config.toml
n_experts = 128
d_shared_expert = 0
balance_loss = 0.000444
tie_embeddings = false
grad_clip = 1.0
Below are experts of layer 7 (counted from 0) of a mixture-of-experts language model. Rows are named router (the router's row for the expert), up (a neuron's input weights, with its number), down (a neuron's output weights, with its number) and show model dimensions 0-255. Each number is 128 + 32 x the weight over its row's rms, rounded and kept within 0 to 255. Numbers have three digits each.
After each expert's rows: "gets" lists some tokens that make up at least twice as much of what it gets as of all text; "comes before" lists some tokens at least twice as common just after its tokens as in all text. This comes from a sample of Wikipedia text that the model never trained on. Tokens count by the router's weight.

# expert 42
router:140137146200128110120091120148134135104155124072119103079164104068118129120143143100162122102090173058129139180134162169088115137143083160160145092118169105153081129108119163155145092184113154139099089182122075174119147099089121119154096124109124107147120097078204143110156108191126112178084141159138132071151153166129158138138093151096093141124110094126165110135144056112087133109083217109162146214088139144140130081140113067108102149147184117095169125113101140115160095101113136124151143167169170103122135091166108171141144172120124166190154038095105116139115094141094110161099095134142148106077124114148177131120182155144122132161203151147147100091125075042126125122106124107090093073116120134034112107116154173088137129128100095182179138133125123195179101125128148
up15:129158141119106127138126175105064130120150147117105075054147160115191106122101126093160190115061082126128144084103172147103075107126123148126156144108178139161171174177118132170145116168088147160130093117081117164124100112113091206160206185128108187133173059069160154102116137158115156150092120154078128137183162165102175128103075126091119186125061066132173161136113070135065077125099161112086060142086116135099159166132118105084111095127129140113121107049121151153162095145103168105131130126168183184088117120144172135134103142093108136084126157113110138156120080168106137124062144141113096107083132137107096095109105144086138128173138141115117089083099098144175121078159153178165114148087139145120171126086121183164130155104154107168159122187096128161158143104144121
down15:165120080088099133048041188107138122128140085130138134122110115156133204095148174176118149134090136166138060178149118163113115173094164119100132130078130103099110163160105132118128128079161102134096149126157150152105139230125114102163142119111123185043132155093098120209107126146144114155131099133125121089132093070120114150144162150153151121092128152089155139203117163099153144152200079143120119121073088103158127136092151157142133155163187116114091158141103090097185109104162174106114088152089207116174072084161144173152119116091063137173148165104131121148149092149159137094131152183121198097099080107136113094085157157141149123163162095109133130099139128102107145147145112138125057137151117164101128123115098122118173134129188069192122131173151115128178131089139092
gets: " |", ")", " —;", " —", " to", " can"
comes before: "\n", " of", " be", " —;", " not", "ing"

# expert 103
router:081150117172120170167171109131166133198129087135148065092141136115097112076147123146078128153104162172116111099154079135099109187166153150167162169084191091146089135124138101129087053091146139077121098131111130109166213167094085078108128135089127112134175213129113148152134159114130214113104110171142128093132107145089116126099062119133091106122095096177127151093121094131151144152165135169125129103091134104157099127135173150144133156156137099133112123114146137055135166110147190064145151154176189118098164116090092132140154104187082097144119120087091136195085111128129139101098152097188124160174156156137149094139093141159153135112125142106100110150161187092089100096130163082100155091186062116135083106096149098089198114163142130086155154100129084091101072120108141
up0:100140098138148132141110169122147141105150161096105119224139054108179138148147134144149077099106122116167144170107086068066162114110138127136106102157092147140116111179141136164053130120091167107123091106137169150146158117091107130180166146127084149108131133112086110121107129110096146109095109176150124150201143144149147091156137132126125086120170103163136186153142168153097158147133096177141061093127152108155139172129079093136148191123148134143115103099088102160108130193163135124077150056094161127073088121137136090096146149122088138166150148139087153157095095172138080112108052127124170066113059155103151066161140129125176071143090145139122133100144190134165141107111211128199094126090095158121145168128039152171118113046126192147119124134097153126177157134098140
down0:150113069109154130118138086108114114169134174076121162086159096113143168195090121127093128179163113062134140112145121144157178111129076122187093150125087149144185167155163124071143148090101109121108061131093172085077148161108162120081131105141129174177094080116129154075145133129157147123133111140138109165145129109183138120093141122163169152076144110211084169178132121089166101123103153148143133191066090078151086100119157152131094135130113122110181114120118205124153111145110111157115153110095100185110137089120141095132084204135099138115150118168080115116112114143151055079102096130098134113129126126127092186149111072091103121136123146189151132114163117120115046118197090149138092164088193074158132145168090105155143153160096123173184129129161111142134176115049167
gets: " of", " in", " on", " for", " the", " to"
comes before: " the", " a", " his", " their", " this", " her"

# expert 61
router:178088135147140166169124148112072106080117085075116165144154134172131072116152158190103125073131149107164120152135160139149139118209150140100169136124118160139129085150134150139132139073125088122103130107118200186126115077096133120106108140109148096145139116158108111146094096118129046154098121146128190170092080081155125195100164117107064164153173134094157137158077125049149094101101195096115099115122123103138136171119167178117131140135158110142111136080149137121080178091133125128150171132038106118220160159114166166091121118152113131099079094134169172064145132139113150166182126108107105129136115143190154121137100135120086170146164138094138082119143177098076189062140085162079127101101149080130125103149147107076113122182138090152100166111155162169166187125132124
up6:110094086138174086133106146128097080164135110148174155106177146075160175163164139095158094141095092091084132109153114148136163138159153195129106124164170128098069076134132134156090126120137082176184147152111124130125142186019112129164130100154152117108131098114123106134118104193124150102071086181123122178116146159121088098116112048130113123137126114118110143096114166140154130112162099065125017144118088112120111084150144108146069126178136151078106128099169131135117151140166127150151115171127147093140145127103113134138153155146088147136149205170143144090181123136103159127155125154206153097179132146099079100155142098140099103136160078122186074154127093114055118092115092152169191158079066091092137132112146150120129172137180070101158146093138137169112181089123180
down6:105152077058156120119107076137167089118156103106092122119156133094086089087138139112131138177138095224168150118112042107147113164108099095140098112110185151158091111134111086151162134147133156092122116172182122144157133113139144133070158111186130136112118136116105143144095101144140121107153107084140137137182109097191157177082128188114117164147139157130080145081080163083107213122126123081085098096113082121092124122171139122125167095109113187127159184174117119181143160126143073101104095161102143104112127118165132115110144127145150186033138115128133166107064200118091130128149148145152122130148164156158167093190094116068149130154124117136121149131141108113116123116121145139164158130153132095155133137142120208107079090149157135167190117110115087180001133125098179
gets: "9", "8", "1", "0", "7", "6"
comes before: "0", "9", "8", "7", "5", "6"

# expert 53
router:170127149152125199127093186062139098152163175153154090128052165134142126079123097090175180121161159137134148191139129075127160153122088109088170184164115126164129103187056103161148089152142071114120148152163063123052079071109137095153116136099094140098126197122126058141084105123103145153114086149101160144121134139106137133202135120107164126095142161171102115123150084102092081146117121148146160133108114075114154165124052117165104126089129115063117154160122090116161125124197193099118089163121147127163100123120150132105172105155168111112077112124095132128132112177094167130140110195117111149140147160077095102110163105147112097162173167106159079147168165151171168095126097154116126159121187125075118058117077139085086124098148095143121133135115178123137139068108128
up4:179153189099148098152137097127138106096143127096126110106138052090072091161142154163076145057147097097096059135154119106164087139104155172125119133120161128150131090118219121115174140171132095141170197146105160163110119136173106197095197191120142096103160165166155108121132162090132163146157154141100135090117123170153141128177120159082135152134132061114127195116097065100113154110148114172107082120102084129163141064108112116136166107142097126140158100132139115125090121111097143121174109199140126149150097126184135153138150141109066113101128129100103183126153051106107148125208117142120111095206123097183122084082107132120151125126069096140113116072129162093210151162097129106079091125080139090142162191193127111177071107138140149148108115154126138124130128124114102
down4:116077137122158105091214159154156106081125129118145226132140051160124131079129119111109129126089156121137184128155061123116115069072167095189123180086136176149116133132164121129105165145144098133097164077128200113143100108097110113140139119102142141157143098121133101139157152149095152082135094090138162077145163167172207181196129158107151162118159089127138169158163130177040108132134109144166123153131081110129114129101119102150180161122122154077123164128069117126113104136154123133175104168127170110133141087172151154120099155146109129101085156119067098129137106158122120108114144071088138057197108131166089108152098157144101129137133062121146178097158108065170147118030095083146087117124089153146096063158138173165106086166102126125128121121094147125167106127107155
gets: "4", "6", "5", "3", "0", "7"
comes before: " |", "–", ")", ":", "),", ","

# expert 127
router:141141118149154153135097121123089112128114144158150145155101115169178075168154130161116123100142180087143105178133080115164092132140178120141109146144096171125092082117099064110186108089131096091169155066128136200120100084095150174086130147143119101091141127146119143138121110077159174163140148098073147181122134126126122158138114158090059167164133135126064127155115127086081089062149163102143024126117138149155091139214167136132132187137133133165119127159120129187095137115144157142145109149097157151164169099115161157073158102085163142170080084141092171078107117102063135114185129100175134161202177154181091174096110143171155112144149072108128102128103143087104140121108095169074124124073113094126136083142126148121134048148151151160114157144157119136180118074128192
up0:103178146077083122144109138100120119098150132186079109145127159116098190105197104071083127104140138121143133106185165117148168156123087129108086174165094133115150141100105115123156099111124175104051152124079093161094151155139131144124104171126097094171166110144111138113139082115082146129113152144118153099165098158119053128165171119146094134061115138088123194110111124109079147171151116165179116175168112149066112092084164161123159145113120161065154151132142123163157149141101164118156147172141151121163128168145100118117105114129068156182135165143099130123105100115128130086115092123135142142155029128121106079151093173118111106090035219140168153158124140086113146120164166078113160094124077136071098142106146116126090117195109084086115110112217131144173077104186165
down0:151133165125119143116125098139070154196127141076070171093131146198143139103099154094115217097107122121131153162125150170082160147154124206124147142102238135132120137112144147191111129147150104097105115182133101121139119137139176159177175117124130114138156121071098129104105176143149100122167126142097102091147173169154104199076126115135165103141091159064133175105132124146075106187117118099078144132142128142111075123145141132101044145096160138137137160160108157117099134109132152139159148119108177128161158166101110146088158114139119094098172119135154179073126140168126071155112120100153092116134137094124086073101107098152180156078112190093174108132117082092193044154107120100108082097117057047121130108151128095098114107120125149073192076107121114154139127154085131
gets: "%", "0", "1", "2", "9", "8"
comes before: "0", "2", "1", "3", "4", "6"

# expert 124
router:171161141177142112105149112130139127047118127167094168161155141125168086071095145153118073129168133082123072136061133099129139114147123109118138055089080160174114086153150142104109093171128146087158103111196091124190136150146126130198145089131140086134100110125116196145093134125146132208113133124161109108148172127118143165132158131165130165157150173110091172067100158169064114106180112131111144157160165111146131078112063151146138108103147161110135101113130136103151167142082139093153085104049118085160117168184123131122082174141082163176086121139139092108108105133183080139133145144136162063068120094170124106139166197146125122100117146084105129182104159075090099110117117079156121103119185164165127151166141116128071099082167142071169175128146109153100144168140075
up0:149141100181127124133154141134128124159130129181169113123142083096089150158156082131154149108116143120134119176096158114150181116132131128145157141118113106156089130171138120133112093048112071072163155155161081084176116170122132132140154132100119140145185087144126129133150113140042142085168097142097160108071215093128109125119196156098143100086111145116128161151163121123101186116144042101145131138121161102104120131074161126100144136118116118144116064114142052107123112112147116136165226113153133156125137157149179112105124188098152120095133187129080099108112163138131110165159084077179112124144155079117107115125082168189181171130162180101101106142085141099106174078122141155084124199049112144127120131148088114136070109086135134107163152195178105149169163055122065
down0:190124102132123143084162116092104093111068138146116108101085146139203159077122125092078143120137124149091141147135129124074095140157127039106071114178119113145133110107174124104151136085165158079156114113146121182152182173158103166135166103127152120100132125104152119100133142172134126203170113133141127085112098120129040125112104117129136191107106078058170194111142163136123102155136167117164185134169138108097195120104132130148149122160108121183097170138131121138140078076107139109113111187197123108126120141058066122199102163135122127167152131119185118099129118141086105174096120122105112129125117087043118093150167099048139120089104131110124117152124154120165099175123139180176130135194114065139134082168093135127169162136129154132113118113096160186102132107207187
gets: "\n", " ", "===", "==", "====", "|"
comes before: "\n", "-", "|", "1", "The", "=="

# expert 85
router:118152143186145127102059147083097112114123115139123119120143138106095082067161145105123158154170135094071143136079178129159180154132108147118177136087138137115121089152124121160122160171075158108131106080118129162129144146106144144154111164144166070152040072132070103109110057145138105161170120103143137084136176121129144164108158142090142119109164102081078168159153174123168142176083109135203113188143128113154178111143124152110138106140107185086160101123107197129140113157157100138132112180128118152099182128155117154114090120121145146136083149146086128078135062136155118058088129091158137192185192155148130181161091102080055107144140113097162068139145155199111082171090132101101087101078195130043075131146150127128160148120122096156109156172105132120132159157133132
up0:086149151123126153117100050053149162192118123125151138118150125126136136138063127099131071138123168186090125122141109125051140166164119178105120100125150126155123143107149132168113094121136064124156119050207127135168117111138146071114138177125144084167067091149115100100142177123088153059156155113164189106132129063106131116128169154112149084133146196125112143120040122160059126066167151129141169100153143126090138133096137110125107054120164150132112163136114161153148130198136130173101203115069163139095118099179138141112123150096087082110193136146115127115156127104120077179126127057146131172147108134190098146125081159200117145092128124109123118194117107148069083140137126105143127155126130171147151103141128109109140069129136162165127126151071094151110197133103133
down0:135153142184132134114109153160066125126105099146159149132122099111122096114087163113143101112149186140122126139095100073156150071173129144167159121139165182097108163091077148118151060116136160074107102146100081155109134165145163110083122105095094108171097043104118092059209125106179139091122144151129151164092135098115182159153104127130140097136143101149164155119113103112119110167095173126194153118133144102116175146159140159114161120092152132183121177133085157073145142108155131136164180144082126104159166158135065157099114173112118105124138132120081085104077117068114098143117164123186200197112150061147170157160133111104153154152097089063129086123130116054116099161135137129093097111117219110126123119103095157133142168074160092168168164156113121154069168129209123
gets: ")", ",", " States", " York", " England", " County"
comes before: "\n", ",", " |", ".", " and", " is"

# expert 113
router:136140130192156165115173145151143118160206126121068147071089148106132111062081145087092101180115107157147055148127124073062165125140116069123147131067082192168147164147168116154166135167114100135149129155175116109144123085165138119042171121152106198121124084080104139117082107147175108084053107086171161137156143143131149177179101060221079125119107126093139168104149140115155154097166142132132081155171095138169124112141092057137133126105102145082115148118157213158153107138096136072171092071144166139117167131118094167123154171126130102146137118075166091121137109116131145129154110128119195124140131163112084140125112077112176081121173152140115082138116085127105078100177139124169162147118141137164118093100133163141097146140081155096135135113142134106115153159117153
up0:097188089154159157127137088145069132160148163138192104112095173129081099104126105162120190140160075120156102110103147172113119168136141106109099130136157144189104115115174154108162108121163111073140072121135171103172157143110118181070150074167059153120102170175107071075158084108141133158114130169128094146173134098131142196111169197145089149186133095119167126126116134142120147129126128108171049129088101156109138105131145124078120178151080129152098116101147113111098097151190127131137170148186118105090123097107127130153126109087103147137100130123106076115114128082121144193149181138100003110127190114150127143188158120162187144129092138122092138080138111163108085132072156159138092155116133147201104092116102166134156138187123142140106136056138124079093104112176154
down0:159130146152158159142186152122129119150133135126152151115127109129127194134129155116106079167077109164181138161110102157130090119131126132100123104108143164131117186097105096145155148130164163142141076090114149169112135149092154077150156084070147089132177081087123116142099149077156134141177136120100095155133177135099146096155181132137126171117085135067118126133078203165116113099137186101173109103102118092144083148149092094150155133126046110096119144138142213108159128078120148158146147121131081142175150157133097115131137188087088089101125121146147153143200145114096161139157162058122135076128109042093050136153122104139101161106173108098109116156089215094167149082143131040168101128130103125079144145093091168097172068127147075159160064194146099099148129096152134
gets: "\n", "==", "===", "====", "=", " ==="
comes before: "-", "|", "=", "\n", "==", "==="

# expert 33
router:142184128091142184115164153143160148077158094143165150146173150138158136158185103076132109128068195143154192166173176136158136154092135168138084157143146115093118089116142134138093079115103125097082119126146166155154157140082116151166128164116085109118115145160156130173174100098101170102094110154177181130163131159105154102054073138152129100120136127169107178127127141164111099160180123192122104078119127116162158139144106094123131155135172097111146109062119099118120161123098113115114067161154120087086169107083179082162181120074103098138148179115151094104079128137128120088122172179164074168174176164101124040176135147136169173187099175136122111129058121154144175052122117111115159131127099119145184119100160098086136106103139154109106113083108049084148139120107152
up4:102135110105124145125117117118122125117147123096110126074151146132121152090149134119102115109235148130106140124040090131134210117088084104140147161111067106099156075104076110149128136178092152143060116117144120160098114182108166095114119135097150090116084128177093087128112158122116120154092151145144127197162120133104183117064088156099155120222140113153128160110125219081157094131157156120117160113133097149115132067187129125120131154143138156069044107072129094150081126123137126168091114129138107167130175173148150120149124093152100120136125177161101141115171150079142116125048165192120212158132108184181112122128148126073133160056130125113122123135141118167070079159081171092110137138161085161186100130111112126100154177123094146141146078158100103130129136095174136
down4:116123113111125187130105160142119163098176157165159069150110158175109162166137114066107101140195094165064112119105113090116223122127139149117115103141114133104154139125122135094131185045110115139159123111146094050118110090139136153116158158068102108130069097142159175142126149135129126079135089149110133093106058112126132047142085116127108123146137099155145160119106153075124111088157171179171104094129113110092071155176164146087098075164123136139118136124152080139155105115104112074122137153172154095107155058116139155104129074140134113062111118059069158149147156054199100138143132166116113119170129108159147094108177170182152164146127058117087148068135155156168163155129130102104138157157168178102149109085125135125120162138165120202120110124187125175161139169161153
gets: " for", " by", " with", " in", " of", " at"
comes before: " the", " a", " his", " her", " an", " their"

# expert 70
router:060118095140130098129128089129101119173217126141104170158153151146094093157157137103146152154104156144149119086161127114084156149132112072185107140139122121153121144141095135070091113167175113096162166109122155079151115202176097123098159116134145156105072118144102120108094150149100087066172104108094123143138144135186109152120142089112106102101119142157086108140147118157080143119112063145160086075173081133094101167108077148183095134154128189099161136109129079147185173138141127122095156092132039154176082078094121075123130131127123100116103151147112161122126177160138135102106091120097107163102097176167128136195111185134128115167106193167123162122139102097072152135172152083177180123148158221105160159091126108104099149222144147105061123127108119184112168146137106
up0:095140118132098109131109104143169156090176118133150179140095161125128140119147091121109190108173077112196127103125084153142110109120138114108084129118121062121088183157161105175121103121150127107145126131098113203032169109168121212136180161129201113064124165087125148079200120130100112131125104111085145121106162128185145134149105068146132145121169180091125144124143160132163085125168118107112113129117117157130104102110080159141150158112111147075136127111070159117094102151127115132166157163151115119161091184129143087141102148080077081067100078132143131123112129127143221149087082127146140155171125062105078040132087119168135195133179101127131112135099163140189118187091141119100141129095162087128156148149130149147143085156116170084081057164120122094125149100183106
down0:124147133099105113130188079148164143091084138162030062167100130124119159132056034130140164115118126153112103121096068084159079109175137119158061116148150109115137082132142116073073080107116132118150146156123155140123113157149150154143088080145106112116167157134100179104108120122076107094160190139125160211197152107134152102139180094163217129148098140128122136116101117113139089085148133176118158116112138142102096097111203117126119143131141097144146120139177132125097145168090105111084165129128088141116147138118140110126142112173133138161135141173127177105134085082010077170123202145187112087100110121114108140064100125103127116123079132172131185131100116122120171157146138181092138097129125084164098159123172172128154079143097126108141074148116136141135170195137150
gets: "|", " |", ":", "-", " In", "In"
comes before: " ", " \"", " MF", " DF", " November", " FW"

# expert 79
router:111161159111151139141121150101080107138084160150121097109148066194116079127135113168121126089167159126168098175119104045089101101144175087119101096087086097129120148086133143104175124146146146108139118189194146089077119097126099140132099234146107081127056136134107100080034085130141119115147153108088175142128108132134146187144105182079138123149146123176097089150111126112171094139126147133137093120070133155148115127134109112105119137143098194141109123165172160167104145174126113119145121143103121198159168171125127190111150070156161094075157082127144149167176131202090140120105093175082072165176178148173147084110097145183135137139086146134114113101134168113065156163143096150107104112139156058165176132145131152148138112178149122163090136120098160102074156128137131
up0:133127152131135115134112161163107132112061135145122088152106090114134131099152122135115071132094125149160188047127088108200141123100147108104107108174099146061095137098147116151111139106077124120063132190103164083102172077113119129181132156163134121120101155153141102108112066176075173113134128140102178164137123138134080107144150167124140143101153102150137127172109149148131106149127096092180162169144106125149111170169070182104155132173097164132130199122082157140171138150096113077164120115087083165148121115125075136161180139098138122091224116145118145055146103089084139087097132133101136173069166171162151077108107079150124084091177099117116117181135089104105180118182151108153178143117138095098164088149045107183164089170194130129131087103087138123135142133092069
down0:130140139131140106103134079173144143167090114164148154107161096121162128115152137150145096144134106109113151179157173155072124178120154145112169149158060095127123072135223137165114111189149070149038172136165146128120118086071062184135095150151113053128127084154131118097147109175100115189146143182067127117128142138101094111161089155109096155116133100129120116144070049156155103060084159108174122141070121138136105099184143115149126160112102122114136077191114170114145129128119099093129086156140159176113171141143083137100080083169069157131128089119123114135135109145090150173137101079127015152134110121144082100112161126116167147152216107149164151124135109121109125134145126099111131078140108132143187143164115158137076188152176085133164108155068147106105123140119153
gets: "0", "5", "7", "3", "6", "4"
comes before: " |", ".", "0", ",", "°", ";"

# expert 64
router:105120171110139139128126092122141161190091158166125131117130084192160078138147047119127175167099154119113158032127093157127103137122089179184134109073151072180120070090140079117099123144101099104139147086155168143155132146123102105118143173088112103143148166080098149156138139139104169064175105137135158157106106154220140094066131170184081119179143120120102126119090170102104157154158136206078112149134109119142078137098197100103176121127173111172126117156053134120130182120152080108148169141135081139145126132103115111146116127124167167153153090148133096120126058152173094086085110098160101064176135141050144122107133085128142166149123126119090138132178134096100165101159130067102193141152125126181126107119115101083130130092122150101169131121162079070128128159122133
up0:134121101115120155110114129104101147119110120142164140097145055205122154168131120137161155108158164183110103088122132139110087074100128144147116155175124108151116176148171160099125132122118120092157067117086097100167097145177192172115158121128156102123149142148209166121122143031094167071078140135112148090081085129109121050128083158151115157059151151114175116149094163159149124144095110123179157124159147083140115120085190131152129189129166104156069148132138148168088114049121118087152122112122092109100129106212110153184142115121086144193117126094154105123183044134123109120098201139110141168118099128078107108136143098189156087161141120186171143128112101185150135147079141110121117172152127184090161111144136100124175076172153157122095130116125087110133069095113144
down0:105130181151145126157068165140186112157159145123095071159138160118173167135179149111126157120105125120097132151176138116150075108145105108116147111107124169079114114162120133166145090159057131118110176111109160141137180121115091080070121124111188102175183080043143193167142050147173152180111124175114130147119119165150134122102137081047141094183166153156085112140112100114093183126150114189087185143154107126120144104114077102111143108181163137181154128122087121166094184154137102155073150133137120123163163124146148082042104169163168140099131081127113109108163118156107124130136087132148060119098128126136180140086130144121125129087119137138079074104126175034110158081169134099126168061109176070129148105111079102126120169163084099100132130166110140135128119145141122
gets: " of", " with", " to", " from", " the", " in"
comes before: " the", " a", " his", " its", " an", " their"

# expert 92
router:179112118120135187139116085162059132090171122143112092132171113156089144147149136153155140120109161094105123176071093143128057081146122147149078103098117120110153122162131133153121098156111171170164146103128069117132111092162099109123106120086106118173124095115182152086169165193080124132097086078092123086140114101119078188154115101130146119102181152193168110134183157147122165134106176137093111115111139151150172164092105177160088139136178148152143081137141140086189109154117060159124143172133106151111103095135120133082131143109116104113156070105081111166101098063145107144136201121140130103158084125115167188091145147125150097139169150181149159100133189132109105162145089034173133137161214162145135126142067101188097148082130103148095146167075114149206095131101125
up0:123085184130114144147103137104083126156126111146133148153096076113107147168119127153126129164112079103130157075118118129135098104135114147125121136158128126147121102177167142101186121100218219057130139100067076150162127114129141155088158096164141083112124136068150095108130194166137083143136084124092183145160076074092119132119132141138064108092131208137127093097152109157112072149086120137117110191153082172161129136119106091135140104158099149149092100140143124175166139161195154132112046116141121090168109141108052156178148184104061142097116178114032123090128108115129131177185182160173136107170159153117148116107134123176096177132084151138167151132109100150125116113104093101141206134096163078124127158087109113149089112129147078107143130125120155167087156082144167
down0:174113152195148157122117118131111127159153117097097165078177098095115137145163113127121141051129151118138150173131155101106164125153184127175084105133113088117095241070116170087200095098166095120149108120139140110061095155136077106123097125071097133158137138160106114098136089178171186187081114068117118120113162083142119120116093159101102137093095101117111114112142181150154097138161099137145170098071146121119092146121114139138119128154127167111128073138101128086143106094195064124151134167148126194129123123053124162140118150061134204177186120142162130076132147169132093103206200152096139148116106166077130168072148120146143108180124135119176122131126142119161112107113161157071111127113139116164144058121151120142123088088150190109152153123127127141100097128145055
gets: " |", ";", " —;", ");", " —", " –;"
comes before: " ", "\n", " —;", " —", " –;", " +"

# expert 80
router:130135090119107125140107147121077120095146176119167139092126093115153106148112135128100160115065194131083074168197111162108058142145145116165123107102078118104137126126189151134145098081189072189161086119169132131113115131115147085150108182135125148134153115153134142130075142124121127130111145164129190166173119115120060120079105134067074067156149121155079114144099107078086124123110126116117089151103100143163163107110171095135170135099143119147082110188147110159097098170146138117161161164077106077137135152106189165098106092207104170061073094128161169117164132146084192131197077158147101121161159122151180093104065174167083152165131145137158157082127142133099124092104117162127094152124162077159126139153146086101074149110214123123132105181169132091168132162104131
up1:146142160177161160099103076135124187143110074038113139148091111128108125091084182126101020140124114162134112115165136140120148094181136099115127145174100086152105097169174132148092156055129156116059129106091162069133082099120136136133203080137132111128099158110166101107115154065156112054134176142130106120102126153158134154143108156132109147101094139152166097070192163150125092115092149099145188102158112185174140126120143106173118136131145156120090173162108127096182140149154078078078152087143171113116118192145132116179169110117154095112153145090134149097111089169182154151161159077088179151163097100163082114074132124131134149153147158133094109118080100165083054102117094142123171152090188108148173102140169112152130090108100146121179112108138133170125127125086120
down1:099117107137129127128097155133140133121074111171130164107090138072126081143178113137103122129094052108139127101142108139103124102077173054103120196158147087138150146122164171120141143119120114190168077111160132145155068110088101148130085117155073175093116066166069093180095119160151125147199114128144106134115160130111101138083115192107092135179142118167157133113102169059121118160132133153137091178144103166135102242141100104138145118150172104186159165095155152166086095147165153072151136152180166147152128087137162160084126108096147151129138097085146128155115126120141179070181116172084082160144154129152090093126110142140053145120137167113086136094165132125152151129156083132163133090144154134110167167132092048113124119105147106133070103139107180102186128081098055
gets: "1", "2", "3", "4", "5", "0"
comes before: " |", "0", ".", "%", ";", "5"

# expert 17
router:072093153069148098101120086133128124170162111131118128092106125149120055156175148183179160180114148123149148178113080125087027056103145200143090140180105113173133176152100062146116076140159144196094075141126126127125155142124080080081177146139178113122125139161155157111121170158139113116095086148117147131123196124121130121100101115122158143099174106141132144088185148149147107166106128122146125090120048098176136144109128125162153138154116168105110106129120085092149069145139096162108152059164092192137152085102095088146100123114123108116125128121098091173111084108141114108112167116132050146127125099102163123087158159102112121153110149175106124123203104114158128182084113088197149191118164120134147137145101123101109125137079141082131176142085115219122123102096079
up2:065081095217162126109141131151072107139129124127099124091137110173095164142118152083111099157105142084193110140086166115170141110140150067173127159102174114179140130167169101128158079122144094158124079120106142098110142126088209060157142181152048139152167092161167112142168123130125145154134099208145163084130147075172085084133076118122129180096136096187149186134104129122142125136093168171112108117114097150152164147117140093109168111148056077116122125138059130169147148150113130101188070113132136105124197167178128182106115151130152168095133168134101134126142137132143151036102091141040143134143088137152112137121166065152141124208131121166160124141123147083181151137118102106153157146176153088135124134137117115105139098106122118182144163120102127182128106139110093
down2:121129152148123133166117143138146149111127148108105116115105188130154132101178153204120106127139075128104085171086137129091100090167210140118090142129124208188097106121080107159080109149106124118099174107143103130206154188178100125102151083106165109103129213199114101149138143117164098101061174161122139107126144149119119091140129154109105185108095129126101118126177100169085081112134109118089139085138106125126151165112145143169084137205139166162100171140118050116030145099144111073125141140130122159129122176127076099147156096085137044108159177139133162139135152140108090165097110100169070116105076132165140109167143184114202147165127118134089137137146161101149155143134098111161116092110077145136147101148107143110097210116101122066137168137114085173137098083143129
gets: " |", ";", ":", " –", " -", ")"
comes before: " ", "\n", " —", " Nominated", " +", " Won"

# expert 114
router:109139124129106088161159077164115134132177183097132141089152153137102125156133134161172133127134124084142104105118090197126170119132122158078153164117087157076128138159157126173195137173163092096123127109061102086098073096170150125156135157093141127133132132147107092126193078109125082162137103118178098187135106138117116113153162159165176152097146194158114155086210144134171167073150088104095064098120132136107173178137080192066089171058074170134184090096088145088124141165091141148125147109101134143157111134145122115102170117149154080130090131144116134076146147121091110116100169128109149182053122097121114177157166158164188122099137089106118134139123130170149146113059129110140099191115153121149142135093116146096120162091146133067032160093094099151142076111110117
up0:085123087117088216178156162111153097126168164110157092146114151124124121082092165124135097119109049116096170105132088153148110103086099090148149194095073121094110104112062151090122154124106131129146127177136167140142142109129088082091132094112176177124176180130119118141125094172073160076106137141158117119127097166153161154128120166118101132117175177051153065074161149139151122076098130094153080156104114115163081187178155118197135119096057150098152174081119176105106092119124130084145130170140119145145182129155122131139145088127147073111150136152110153176189134095176164104127138101122166147112138151172154098164115152108138131090155176084126120095176103123154169156105155180106123124093142130080075154112143150043143100086166200112082126077128131135094085099148166
down0:134118125102135126113117092122146125105118142122119141080125155168086123095108146173156084061150124131143142159204128058133090082139150139126122112163133156131118140108084159068156115146171056151144131151140096091196168206142136110139185123148143161106151185155149144158122148105112173108133077129176126094099105083128071204074185185186168097116152155129176114141105173156100112159122116085082200078092137105136121146174124102141116129065156141133187061155163109084141141116111125074060127115101112178111121087157127113092060114099118165133178130145184171213135162141159129102119143120083145139165158127152085110140107166022184151117124117098163116157136180114106102100124116130086172117115119107134153119154134141124119116110139162106056101121072113154163089115128125
gets: "|", " |", "-", ":", " National", "=="
comes before: " ", " Party", " Team", " Year", " Candidate", " Preceded"